Below are experts of layer 5 (counted from 0) of a mixture-of-experts language model. Rows are named router (the router's row for the expert), down (a neuron's output weights, with its number) and show model dimensions 0-255. Each number is 128 + 24 x the weight over its row's rms, rounded and kept within 0 to 255. Numbers have three digits each.
After each expert's rows: a language model's description of what the expert responds to. This comes from a sample of Wikipedia text that the model never trained on.

# expert 1
router:125126140174118147128099144101102163139116104178131117154143150121136119105121123117083076162161121127142115101106121157119096109100162152129118135114103141166124096105126170098123135125131141099106114102118131086113106092113093124121122174169173132129149139160133155123146146164137094153113148106164106153108148116107116079114057151110153151099115108155128139139184147107117093093146181133129129083112131163133127126148112105143154151108163113126153124086137118091066117115139106117130102132143154120176158167123132111135121101170123111135090130100137167107123093094111157128145117176123145123116125122129150143123118174154136122137137140178087147159134138117143119165096145146123153091130171121143134121116131153109147197115163109100107116133132118134123096167122090
down0:098100115099127100106128080150144094141133112111159153136172103117124181128146150154162138160137153138149177124117166128132081132152159122147104127103174092101120122140163104120119162129119199124133093115153121134126130115102145108137088113139106123134080111137123130127105120121146097146143162122126190095121145135048114129084144150150161097151130138126127132158146099123133168119137146131121159133127149129152112127085088086129143071116138105155138129115122135116112122131158131162119122095140118154125133117128188096150103133125156170140084140142108175111112116146158110135105113134107166165131140150119111093112121158093155152118128120103108133131101175134130110089072149125088149146136135096181124098135146150144138075130160177135141129130109148139153141122123152
down1:099091152144115118140145175086109094138138073162150134110097118131107085149103158114150182118120135135131127145087165169103108150137127142148120072171098164144112107130083124122141124135094085134138118110115128132109138151151120119146131107148125124146096112125140144100157120158138107127121145142124142109130126121159124099112137173137175147131148112162098119165137162111133129116152101177098155137107131125164134110074095129145144084113126146161137136137126128128146109123155104108117179112177153153092092125142131171096125147154125151136124125143160123062087116125142157142126161182129157122131138156119088146112142136090135142069160131169185167146151148123160103154126129125097144144120171101119133153119124102117147153147121127105117129131117170072137117094131102
Articles, possessives and quantifiers opening a noun phrase, usually after a preposition or verb, such as the, a, his, each, their.

# expert 15
router:152138132162120120104141071144118084161161132128118139089082125143160131134114123130128147131091120135175131121162111127115122144164115135146146155153099141112154132143144114191108177128115133130161099156142131109130108124134153109134122107172131126104112134127132112074136117175130151158144137144150132106119114117139154145124126124130091114114092100122164141140139108130087173108128088101168117208131129111110099149121117166109131131138102158080079161140135155097187132114115141103115142132163094131158128089130100129093153075137118137131157105121140092154133155147128124128134103133130131135132144133120111121126107141104155133109179093099143077097142124128070102117108055095177128143137120134169049083137125134162132112138116121145122124119119131117145115152122147
down0:167137079165134147108136146138120176143089148151116089146117109138156129158130119136159085154120113129118137123109142140143137127150132135106127132162138142124177147081145061128158141147083160140171130109155096107158107173111089153130135125124098138154110124133136108142101108166110184122159122092103142076137090168152114114150140116143144136143141115140142154109168086149145124173150107130110130146154109152123143073097136124163129085091117120117126162132151147119161156112103117123124115134134129095098146145115130116149136169130131127136088136091145179125145154124118149118101149125184137123090127101168131112121134135128128101139129119123141149139156134075120129143119148152091135149117136148109147192131128107116074176085111069147078099106167126124100124125119140
down1:119131110162124085104093120157117140093099132147102094140141145112126141182135122139120110099130107120135129086160119132131103130168070152144117158124147120138149092152116084099115143103119131135157133128152112147127114117127121148125160158137144098105063122145104145128090109207102114155115136122151145109157140150121145118109130094126145126128162122108104137115135117143157125145117149155159151141147180105124155087156180141134152108090095110108103108105111163093146123122119175160157125139125116149120104175186115135123104130149092130119107106174157189102137087155135135141137123085084109156118113122149095119080111137123125163146123157081136104110144146144163145127098148107136096132132112104111100093117118083128135104137134209136119114114162157128111137113120116
Final piece of a name or term in an article's opening line before its definition, such as Form-ation is, Reed-er (, plus commas and parentheses.

# expert 11
router:155130115136119133108116168097116141153186158117111131163168138145125095121123138126118067089095109112095150189142146067152113136129143149150153185117106129105155115091115152111113104152115129105098109133077105089151109120144121147144130182145117137100107119178149147171156118084118144142098163137114108115120189109126139105128154136092138138119108100104142159078109115133092099107129174078129116110141116141157107149115137148117120127130126108125137125173086168118144101149135145127177097104153122209148128129121152095124104125086108144089119126125129141119122093147128123162123123102139134200108115150103116108113125111172137128143113138150107147166125111120136137128166163123136110132141158119138127144086113162157131148146099112135167112130133139110124127150128124
down0:136169122151141115112104109097111050081118138111084117136147146140094105078169118123137125111095151145101112132096088162140133131117128155140104125092165115131133162136083159153122142113129119108164115112128119142130130129112121125144121156128125134131114130125099125120099180107165076142139111119135122163126141139151117119155053088072132145169112118141093133137144127133141132099107157100116146118128129145124104112142124103118126180141145134127141151161116114131105119067090127132142085117138126121198134113106139148090099164094177160116117163141097109125129163117145120103103135142113123138137161124090115127147150129169137127118144138099180141107161121138116154158186113129093107128093164138078086169125133140071128129124116082112103153122110145123098131154135119
down1:122108140114113131153156113099128138186115098087128144107099090101121123126125110138081121145149091167164093134125138128150098073165141124094119127132149111107129134118126110144104157144142134125124107138139153127126094100108095134176154167139153099154114133100121154124188073138095144104159154198117128141147063084140108137074125150106119135157128123095098133075136105139106152120131094140127147129142092062152170147088119156132115115105124146091128133131104116134103121138094101119138144116123143096135139119176182119123094077143105114130109129140177108171116109140095161126134151148134122143147136102142125119106115146157121099125168099140112140155101124165107138105111108083126140137132123156137158116113117149103170125127097149118139160140080140119120102121156149
Auxiliaries, pronouns, connectives and adverb endings in running prose sentences, such as was, is, to, he, had, never, mistaken-ly.

# expert 8
router:123079116094134127124180200096118133159122118126153128141163131121114138150139120131140117121139126124089081102109128084120151121146137150150153172126109119126155153089101140145165102112157124117123122114066119101103162127117119128136131114100125120133131117133112129144145132104136106059132119135141152086106134131125139158123152128132163095145141146101147125116098165121092108114121088165109107154134131134147107061144195157146121146123116133131129151160071103151104109128139143146159155099079175127094127141140078163104163125123172148149155113155128140123149096101116109134169140093110121107126113173159161110116141165142151167146125151063144103120130127139118161135148116079133112132141107117151120164147116129162126134142081128113136096135102158124089109088159148
down0:112097175133177116139154079142127123134143097151096114150126114188152173102063127097136109118152123153136123159122111094174162141129134114154158140112148127139092142116075145142131130100146112113133129101125090113131146138112117130158144162120099154158135181097150115113159146128137110137152147164101145128076145135163116165110108107121141147152145155144173141072145097127105091090140144149121133132134086151168107123120136161139116104094115126129136156131125146127135117150121130136125146126166112122103119104104131099097144157124116124123139123154123097172165156151107141112136087127166114153161121114176124108115136117126094147120131120103155095095110092135094115102112140077097120151107144127081093146147178142112162152126142114151155123166070156175129114132135176
down1:156127124109132119115177152097188128112132133107141099077160159101109102126090165146131113119105114107117162153157145121107146142111121105134141115105111162181110113140080121120139125126147100152158098152111133127123115146128121153114133146153150094175129112150149081098129125114132121123094140123102145201124118159117106067137124146145145129149116134126131121145113095101150121126148141115105165122146101059130094118156113102120119085116169089161155106157164088153199104133110141099102160144129122125180135116149088136140142156108130107096119148095131164175131111107111132110139141108140121111108137097110136104095132137115097106120171155109091123119116095169116140150152112121144117107157155133097143147130129141077134138098113100128117142125161141096087089142096095
Word pieces ending in d or nd, such as d, ald, ild, ind, and, God, especially inside names like Fah-d and God-d-ard.

# expert 0
router:153139130162122117101138074140124084154158136127123139082081127141160131141115121131133154140094121132181128123166108129105123144166113131150147159150104141111156131149146119188108179125114131130165099162149130110131110121136151107134121109173136123110112135132133119074137116179131151152143137147147133103121113116135149139124123129128091107115094101121164140141142109130089174111125086096164117203133130115112098147122115163110130133141104159086084157138131148098186131118115140107114142129165091130150129086130102126094149080135119138125158106123140089154135158149125127127137102134130130131135142132126104118127108139102148134107180094098144073103139124129071100116107054092176124145139124136167040082139121126160131115134114123144124129122119123117144115146125147
down0:115110069123107122133135151122124084137165115128132152103133165124134112164142185089169097131137132172122155124111124140137119149154166138153126138150147154107074124113110142148092136082087119140068101140099154091099131130151157064120132162117123110121132128122110134135124132142129130121135165107161126139173110137106114139122159130128141122144127098142095100146112128126178109174093142125072128085085132174129147133132149147111169103142148072160131110167123148145139112116131163115154137161136153152117149159126171095122090105131190128123155116134094142155106105151152146137153176148094136128141107091108135120148143150127150103175110116126098118137107116155138111135141134108091169110117112129157141127147178114165142093166080107130134130125108136104128157151140099
down1:147093119105144108166126086126139142138126155131146142101043083130086184117112169136131133100086131118100144134115112130126145122125121097123153076111178114114121152102142180142128143170155132101142112143139143133113147165111157156133129122096137179162100130121148141130119132161151139085143149058103141124114097117158122173171101143175101112128087152118136117126115143121124137128127130133137131102115117117106138145114100095100118136153110129148139123128140096119123147104125115162126129083142123148131103104104109117107148142087118132129125104129162135139122129126135124151157133070110125215088114086194123129128154119113183167148125138111110117132112073158125104111137122128097129127125158168085166125113151121172154109117115130142122122113103137146125091122111166
Prepositions and commas linking phrases, such as in, of, from, during, throughout, plus blank cells in tables and coordinate separators.

# expert 14
router:124136133105136097135133159154154133123111148117109087090151121147184137122096115119093158155132144139144150120152100142128152137124116139153151122151146079144092109175174150107092136135133109101121088167086140132106147142111185117138148125122109172122164120142115137087090132101112136131098135107108141139128185117139134130129137115132081092148124139115126084147114103133166175108118114166163153125144169077129115111125105149118110110112112115133143083119108138074107145148123130149123112153127118104091112091123111095106100159167131140140170164118124147147157140155113140105123140137138122144121146114105100104133131104126147110115118135092162172118155132126060119134171071089181112140143158147147109105110133145083137133151177167095152147115143094112131160083140134
down0:075130111120093159136141138120151123153138122156117171122148130162147153107141156125115110112134111076134085102123153143207125142113124113152161067126144101157155141140144120156182141130093174122164131094120202140097137124143115117117158097144143129131088165071138137151127122070101127121114122152157128127121111111133167132140130131140140161149084139154101081135168149124145103119128119107166109118103121109140104139129118140103121097156140168138150158119107131108103147096161079109164141140145168132131123111159140128118135139087154101141138128108114135135073128174104110078159110138116119138155138122172133128151103167125136131090116095167147100113149110118101125106104140136126142168125101113142117191125125142112163130120147171129138146130173144139119089135141122
down1:092148091152188173127132116104102140126122123112109127110150112122133144121133124141101118114140134097131114114103133101149116179140123138083131091079125158107118160110166100089121112149094142105127107100147136141182153113138128118141143125142110126118129167103112138120116120128158067132079139120131076124143159131101129162046119108131114135138194131139165104120126112110094155098073086141135143118091111134107139130164116124098112134144122179092141089143126107135128132127142140122152142132135135114129132063141129093111153145096132113133173101145096163095114131131135128175085130089178107135131142117103144121124117144142084118110127104160127075120127164105144178161120078106137128130098147100151136127137127080141106075130116151123141128093116112122156101126117146
The first three digits of years like 201, 199, 192, usually opening table rows or date ranges in sports results and election tables.

# expert 4
router:124150130140144120148117148149156140121131142145120148171105090096136137128152122124171162139129119144094150123063167164075141189108149100117114098029154090128119100118162123160122158124124143118103105089169099158115103157111084135129158110120108102151150138106117132172120140126105106177121106129110150155125111160106141144122126173146112152116165134162103175129159131120115082146124125127101124169138149093124136155115113128148123131125136101126157137122185113119101157142105133126112154151123139130088119150132125128148073113108115126164120158088135138097111105151106129149129144117115137129146078159120177170120136154112083096136113133152152135179095138117147126122154115078101116128125083128087130155115152130118122094139121158163108139127125123101100129117115151
down0:105155138087134123136140109120117092178144140123120124134133122126163126152112110072155124130100094142129117126149094149161117071131118112083108116101111122144116174120148144105107149167108153109101150123144109146116112179116121141123146130139103158151092097129150135103145172100126143138126069143132133131119097120124164172138116124165154132129109154142141111110110156118100094113061140158133167175143152159117103107137116116130172111097126113147166106106145121129115072130127138130109114112129107146172155139162086115184126175166132118111145152207097122141123141115119121118139119134150128119168152150086123103133120113126119131120122151110120110097111124123144101116107090151115166099131136118107113135125117174137137096174144129168094155150077176156168152132176131
down1:140072105157080096130105122135124149153139158161120133140137148148155155128143103102145120140104099109113175141135116143132135097180110106123139129140108135156127124131167147181163105142110140160119091098135090137134143159169117145198127088149139129133132151128150124134125146133118137134096122168175145142097133155134118099101158113151118144109164072154132101178145142138098127134137139109115079165089156117118112139144133096097128112113079151132103129172138170114119110129111120121137119162101126109077147148133098092106143161137125107115151098097094137139111159093159122141112154118102092152106120103143101113162154123131136086122114116156174117156119125103131153136141109117175100082134117114067140130082129127184132153107152150139139153106150163097123087127129105
Full stops ending sentences or paragraphs, dashes in year ranges like 1985–86, closing parentheses and quotes, and heading markers such as ==.

# expert 5
router:156135132168118117100143076147118082159157136126120140078079126146159131151125122130134158134097122134181133117162112132116118143166114130150148157151105138112156132144144117186107177125114135136161102159151127106128118119135150110134124105168134124107113136125134123080134118177128151151141133146146131106117112117137153144124124132128092109110095102122163140138135111130083168111124088099164118206132127113111096146119116168110129122141100156086087156136130150100185134116113139104116143133164087130155133089130101127089151085141117129126165104126140093152132160144131127127137096133129128133135145130125106119130107140100147132107183093094144068100138124126075099118111058096178128144145124133165039077139123127161133120134117123144121127122119124121143114140125150
down0:128120132139156118107139134137169164108110137076070153115126144145073149181122096147136141138077157140169131111115111115152107133125140161135124128143138052129166145155172142090089118109076136148138140135106147102120170125117097166117111129118116161121095151141096118137119115106085125161120130111101145147116180131124110154143155140125109127159174111108132117106122141135132148113118134119131162138145112137135131128153140100090123102099133128120123149132084138126192125158147137133131143142153097130111128133162054117104080137149101131120122139136128138143138160096111131139156108123123121058144117102100131132104137079122137138103106155139159141130136119176141146161119094117128137102104133126124136109152134103149229121121183131101139136077126127105139151132135161
down1:153139135133139097131132154128110113119124138179127136194091133160156134126122089141138154111142103121118108095100117129128113096135136163143115097146084153144135111095159112176112114102131141108133140082151108128165146134148068111138144131156151081124151123143129130136126131116111098164076072149094143159120147118081143102125145136095145119117153137160135123127133107123124164172134136154144145120150112085143105139151124167108144111110174129085153150130135108133123100141160132132121111079166153135132123130136116117104132138157110111109119111118080074105135134155131152126135140134086122152120097102094131122132141119130142154101120115132146114150115148145119096255123121157135183134148118092153101094126136151135136138121172132088121117140125159109110094155128140
Bare spaces in table cells, dates and coordinates, plus some plural or suffix pieces, such as February 17, 16°14′, Architect-ure, teams, services.

# expert 2
router:104081124105121134103153121147186096165138144129124100121152111124115127113135133147070108088152104131129133200152133128128137109124120144114111102144137151127139143126134141155156143117127143140091181125137093189100132132127147128110134103106090202118124118140148134092092133128150098081174112131138115102132108117136114111130115098122162117123153151155094105107089130157188139165117163157116140131139118144142146104151155153135141076152133139124171151147094153166155127103167116168101162130112110112127093124142156157094116089092157134114172096150118142145113110118133131132113152149144123136106099087114148102166127088111098146116086135094069148140112155115166147158105156180097118133101128114125126135145122091101139104130132113100122126135126137149134115097130080
down0:109124142130122130160098150155132137127116124134125124165154095140112098159087153116101125134140142167101143135087119144054138119118117127100101156116120192156125135123143121124116118106172127179140113168148099100103138129116127152129146128120109130079151127131130085160129153181100117147146143098118140152101148139139151160138120127174106123139034147142143148150130082127123125109138156145146138130139140166082136160137152129184126115130146074110143130129125096095114143123162099136147102194094139148126084140121165146098101152169119144081135151193119120093103156113129118139108121138101172134112082141157107111127145102130125122146132141129155122164137146118122131140134095114152113130117133142136169081126158114151092160100133141138158123079128098158137116116110122
down1:174110133139134120167138109106156113131127118083124142163104109109189138104139100092167073122126129163129101088085120140120129148140163149143095143149126110137106123141159092117104155096135129171118118108112195158142143139148149128143115135113112148172136134119123135112130119129172150130096117137064105198146091133101152126178132108125120115110105087147149114139150119105082126088142192120158090144125136147109136145118139155141148099165105140127116107112157132124079074128098143093106153102119141146164114112130122148122148149122119144132135136098129110162110147131119140109128145105138135162147105156126173121133127085120112104135093107103062136154107115112124196142063097115169124124118113119124142156122114107115133168147111132133122120148112140120155139163149130
Month names after a preposition or day (in December, May), and mid-word pieces of foreign place and personal names, like Milwau-k-ee, Swed-en, Zwe-ig.

# expert 6
router:056099134138143175160171158113112092126092042122143140120088120131145117098108096146165138141141156125164129095129156092115141120146146122082095108121174113129154103136142116102156117135163102141147187125189122115152110133112099125135138142165136133115093131121174137142116132179135154118167119134127137175118094119105104104121139090147144144129091138097140111138151112137194123160112097125140135127112129116141120141135110074116145141134137122128107128126090104149098134144182107149145139119139149123104104125108108123164141114116126121118142126136110092117158180122129119059123127116108130116155130140095117139133123112177094120124130115090136133106144118128132153070139155152128150134178107125123158088134134100114126165079128141147100111120159166142131124132138078
down0:164140176144175160133153123131106088136128147090124114121132140093112092099138118184187116171154099113118135143084110145142155137137128126122129125089109126129156147129121119100136145111164099122093105079113126103136105083149098169115112118083147145126111130146103122145140086136137087091075145102100159091124171117139160154181114136136135125093102125125130158141160115112155151127125182135131120073106061128136116152134129152177132084148109132108114098122129094085078101123176149153135096137131116133126122140085111143118095139104149134133138107123103061138134097086143129116131122159124114150145148158134134124154116134114129102114149106165109168150131172147161123143125139130143079099113152118108126135150123098139145099119130109129127104160134157149154132131152113
down1:071124106160194089159127133145149119118134097142122170114170123103134154137125115154155121125136080125146136085151119100139130141102126113095170120188157123073115138123079195183141132092130091160101159080114096107116145147115172143108135162129159113161116141100152172139130112126116134136081148133140094110105113186136137148132126144083080108143142117072111135096134112138116111119119125137150134132122146142162132101133131110139064090106127116145151127108127099094159126104127126144138143079150130082140119132158190151137086127135153117122127124134074115108083174144104133159136123161159102137128116137116104122113106129115151137116122102129106123139102135145136124158124138125116119104111106144128111125135173123165133149140126143116083140145132100094139121119138113
Word-initial or early consonant pieces such as r, st, St, J, Br, Pr, often inside names, as in McG-r-ath, P-r-imary, gr-andfather.

# expert 3
router:153100114101122130129136101142119155089102132117135133110130128114109106133162138101148136115123141143158105123068158154156122121099104109094155097141150122156081161149114150086161083134146137167152085168154153141099163150139173139136123116104166142116137135101108091112141133118133117117096110114108138130127113164158083107144156108134098128143114148126095142146097154114110147140120140132093134088120107150151141138131124080105049110101143122127123085194153122164146123127110135118126103122128139118141158172145151123157124137120118169090106086133118091078101166136174128134132132165157118117086135118171133132109195117113120148144111168168105159105113122133137126098115152152110137068093132133124159120132135098169128165121133128116173175112131110138119156127135123
down0:111155132140133155141145159099088121150114129160192109123157140135131172125151131161144138168129187120092154195115132155153122127159116112105139064132152147132105111147110108108131157095147122128127145155125138185097141128114131064122138084100124139059109135149092160110151086121098133116140119158128128180135129093114129106111129121110144106111159120157152119133154113109081119142100126122110132128133096116115147157111105158131145145123125100147111130158187121093098157121136094184108139117099107136126105126087132101129156131125136106147107134103151127139135138145125126113138132093136125172139155119110109167114069114153103094138110151087151165163112109119114121117101126124095116143148124072140129152135130098119141089141123136162109139139178167147135073109144135
down1:154179108127116078146119127144144093127157134111096124171148148085093126124135131126111086181144119112119125115171135142135136148123122127117113178126136106108098118124139127099116155122103125141121190108124119112115139108156099122126133175095074113140119157198145132101134127085117156131113151136180178143105187125097105137120119144107129133121109160109107177140126125123172121140103106128178117112123080105139124165096132137115166103116090125104095149141130149076116141153130166103110137178081103120122146123151121102137169137100122118131109118129148139158153095142113110180123109104128132110109151075160107119147146157170127106107119180153093107150156104129154129120160139122140072098134160099132125111095121121116147110124140121167124144144131131139135127152128084
Word pieces inside longer Latin-derived words, mostly right after a prefix or first syllable, such as exper-i-enced, inc-is-ors, substant-i-ate, in-te-grity.

# expert 7
router:097120105157130087121152113114141126126120115120147122182169122125122128138121154166185129152090150113127114178140110148089113134149102174195201117145113146127063131129095140151159116090105127132142149164119100124139188140108123151114148096121181140093086103139115103130103139160130158124109096130116135140173145152125189157123063126144166092120126118115128117078112138137161138154124142127124102162120140163122162107110128102159163106126118163141120095085130093074148116121103106153124123113129130122104115116149103163098080141115165105140154146145122108134152138135126121135103126102117125122149158130112110154131096142155119153123132132115149137120109126120119131076132120152092098143116138121105115098130142092141113112121135149168119121144123103136098169183130158
down0:132104147116119131052120129115106135117131124138101116135123152137100114118118167116117100145143113111123119131131064132132100151157096163121148155117135172153143126101107141105126174124133130162106138128112129161119093129126151118111124094115104123135111152204069121169119133090171119092135121113104125126165113178113151168149094119146106128123126129151146115140162157129153128116126150121158130124158147104128184106144125112124110125161073151172140136094082095130123113149127124147163081197127122147128129117073079145117110094167123111132131141103174156124113083157133104154123160145127117162118125136108103137153131154106086118107084127123117149109118132117131142068119086133138092147103140133142111119117122127126141128127107147103105124065145085091121163122147163
down1:137091169170107158117119113114131145119154115140103147112137124138122131089138099124055140125112167143115118125127157139116133150166111191151163105105168147150136134109120140139146107091123097143119124114136130153180129087150150112162114134109146137128155109125154122156125081136113152120108130112143176113076174113094134146186163101147124121123115082166156138128113095130113123111116127150159118166107132084142124142117149118152123152124110111123131138141102120121057129132120112104084142113134126092100122121134128110161139120154156131137095130119093134090119142128112132172106114116093118128143121115072195139128138174080111087115176116131146162170142114167131175146158121147121107123146124111120080113122102119087123155089128138079121164139110144123144116132180131
Single-letter or short consonant pieces, mostly p/P, f, w, s, inside words, names and codes, such as hy-p-othesis, Poly-p-oites, Mo-ff-itt, 2003 QP.

# expert 13
router:155135131169120118103144076145122086161151133126123140079084128144154132147113123132129161134093120135173127119163113126108119142167116122151150151153095140111156130151149119179107176128114131130158097165148126109135111123135152111135124110171134124105109137131132111073138116175130153154148139146153132103118113115139151141123123132127092113113093100121166141136135112129085171111123085101163115209130129111111095148120115164110130128141103158084090158136128149096190135117109142108115136133165090129151132089130103125090150082136116135121161105119140082152134158148125127128136097133131130131136138128131109119127105139105151132107177092096143072098137123129069100119108054100177127143141119134158043086138123130162130116133111123139121128122119121119146115144124147
down0:162137082150107100133102106189108123130169077123132153138110122134111153153118155147130146126126112144121105073119109171122128130099134118126115133159132137141134112129127095068160147186111122116124110119150097064160132150065132157117168120164123152173120089151122107173186092143120130134138164128091149069166167137165135124159146165128129179109156162140107128087089109158107138121078093104145123157131166136155117147103127111115114105104125136126127110143120140142152208138159157132151146170107151113130121130130130137141161150138110108138109110103133096162152154107134139121126142124129115133130117114094143130120101145123119153161141144134125113117099157133137132091144091155150097135122114154112139140097104158143106156139135151138111111102149135142119173132128085
down1:107111132115104138121092133134114120152152194140166112127149108156145102086095156087130125096103131151139115108165129122097094131130138101100118127182191103130102125152124112139123137098152119165108123092155137147141159128116138117133088106156117119085122096081148113155127117111130089129179112199155096136129117133109125137159146147110147078111151108119080144153115155168125208128105119117127149108111095152124126152143111133133107127144104122127106126155115134137122118113103116138095124150123120147105144127134086128108139106143163181118122092152162164117164154106123152160115121140153094116106129129093153108186089096135087100130124117122126161148130150102101088134103154129094116080139121125135134136134108148129081121093108123066137106142156100108135136125086122
Digits, commas, semicolons and blank cell spaces inside tables, dates and phonetic symbol lists, such as 194-1, Gallows, Anderson, ɺ; 𝼈.

# expert 10
router:161121141146114138092136081137125102167157126130117126094072123151167135144132122127144155136099120129168132118160121156126132146163114121136145161147116140109157126147157112195097191135122129135162120143140132129137099118138173111132129101165125129124113135123131117080138120186129156149143134139125131097120115120136155146124120136133066111134108099117160142153148105136091199108130067101161114195132124112112093152123121176107137127140097150080094157126135162094173122113112134099117130124168082130157138088135087123090155083140110134140147124113138091154135156144128123125134110140131133135144148135138109122124112137108159143102170108114147084094134125125082104119111076088169130138141134134148045080137118099157129107129113121138120132120125125117138118143121152
down0:105151131170154151092097160135142162161154162124177125152125135118130152142149129165155106125132109117122150130131127106144124123123128167135136110147111098174148175123112120186107135126172123128158122159151096124102114110097146148147162099096124160149162073127131130138124109125105140103105176108096115121140120126138146121166068138090121108119169137101108117120120130107136139115167107120151106103140144106152100136176100158148159126193111130146135128110160124112159117086099115107143084130119104122106139111150138167132095102089161137146142138123160076108199129116125096104166152132097089161094123154128177128056115127170147139136108103098136119085133149136130116100135109128125120150135127097144131141141130150133121085151137139112120117156131160129143115160175163
down1:143090130141146099176119117123107094195132081126077123180047110122148130140130115127116141129178156141115106121101125138140104136123107098197161123118120149115089098140127150112082159127110129145134141142127120103107109150113114111125129135144104085116131117154115126108115101124158137111122137106172134125125136094144097119143120138113174151093130089116075184161122143160109101139094108095135133187098101131139102094144125140174118177097095132135155117168142108144142142120150159153117159103126146150157166118135123153120150106099126123124109135153104123114151126062119109153131132135149141128183142119168107142091119113125132143112121119146161134109138128149123143083150109121103094151082137173112128122088101152158135150122145086098112139138111145129133120115095105
Capital first letters and given names at the start of proper nouns, such as K, S, Robert, Al, and titles before names like President and Governor.

# expert 12
router:121162113086140103148086135118137156115134136121119140125187178135111136149121119138123116123120077120107152139158074173158125102116124121106093163114135155085094130118121089101116138119133108131132134119090149121168147137158147123125135162082122114130124120092124172170084114062115117096135078106144115141104165138127109156135123135139146129095176110099135136123104142118145134136151130113131148072142133126088135136126140137143117150124169077146125136162170116186122155132156128144171112184067115172175162119116120108162101170132122094164088137139120125119128107089133145105115086112134099099146120118149139139138105126146091115156159102155106144141143119180138139158167138140124118118090141135157126174120128157114123119084152113144120142132099106138149117129116151
down0:121114153098131137097165108127130176155125121164097129132134112105096119115165129139139136107119149144078127145088136125166115080108094090148093124140141142087121127133141137086122127122080192093116160145153117134161144110103089095156151135096135125122126120116131177133141121115135123097112098115137122090119139101063121113101113139132130131111138120106129090119152089136175139093128119155147127060100107111117120130115120133106136109127159128133139111098117130111124130177086152129131113116154113121174127127136137114109114123175083103155093124125125090120125151105118140100126096145147122189102087081123145134137140127121189085149118122178158077167131123099106116116111130169120175116136136085158154135086150142108142127167153120126183119138123113104134139171121114
down1:174117117136129152139148138110134140133147149117141146116112105107152108152132140110169160122129130132150095162119114166119123099126064099162101115152057171118123151081142110120097150167122114120150142127135101115107094135079141125104137131120143139135122123117140103131115099143140127154125099094095175150145143135111093118129129152112160100125151098111133132171154147126162125108154096109090090115136099143164129152155122165088116132140168137154128105129134123139111120122130111132156130133093097090116095160114076128143074153181130150118140116166161120154116125143112116124108153150130164150162133118110167085107200150151154125054111089108133103150132104110166133138129150167120102132150111139150126148114148151134171078099123122129118161095103102167162154143119125
Past participles and verb suffixes after was, is or to, such as known, made, found, used, -ed and -ing, often before prepositions.

# expert 9
router:111146153149136125141122127123145113098139136123145104132103127114100148127104164105097144120150159117104092110131135085156142138111112078147101107119070106165164125139099115126157100146112120144099139115135156164148096073126109140119082098104115101174156131151113093099147117149125110170142168146113069091171116121117120141142137143084115155161148158132088117151137129150141135116132117122116131092126116102119162108117161072131141134170081138156113113098155139083120113142105130087108102106077102120145124122105171109130187160086140100120114156130130160162120118123156107138114168117092171136157162146134100131144162106126140115127110120101146081122130131111136144122125144129100186147126130120107174152134131181118089086152136147105134119149147127137152176137122103
down0:093123139130100134124088148136153138101090124131141120135146124114134183139146143136117113160135134140155152118095153105143131125118116172124137099097153096150123141163123134153130149167127086168134140123175138155143100147161141128137166098105115096094157135143162113191147163171145188136170074117155144115129148132107149105075122093150149135133124122092094123132175122107114109116130151119115129112101144116134121116156138137108172166071130152091140163161092172110142104118161122135136139125078108169101132115122145134129169106180124159121160124102097144107093114094060162130109083112116123142154120141139094122130121125077147122184117102144133144125135156117107129144125131120155110097095159097134142089109171126090130108148136129132138107156114144110117120105128115
down1:160136112113122119087144123132103136158069107109169138120129102130058126165105129097114121136165134118128134125153106138119090136121123141136159188130128127112195114125171113173148130105126169150120073163129113140133108127070107141137130148115121146145133150087117136139106140141148155141101132117139112139093063153123141141146143096124133106161149138137116137157172125163155143163131134124117061168149134118096119127128157104114162118144166132149112129132131152127109188127141160119140170091102115121161071101120152108098167137149127126131136095124136136110135138136110105146152117123178163154119131133153101115153149118109141072130129137100131158106145139156144128079122139105160134120141097134093169129124109085105162145137165113069133118155157122136120090106145152
Pipe separators, table divider rows, list dashes, bullets and section markers, mostly at line starts in statistics, election and career tables.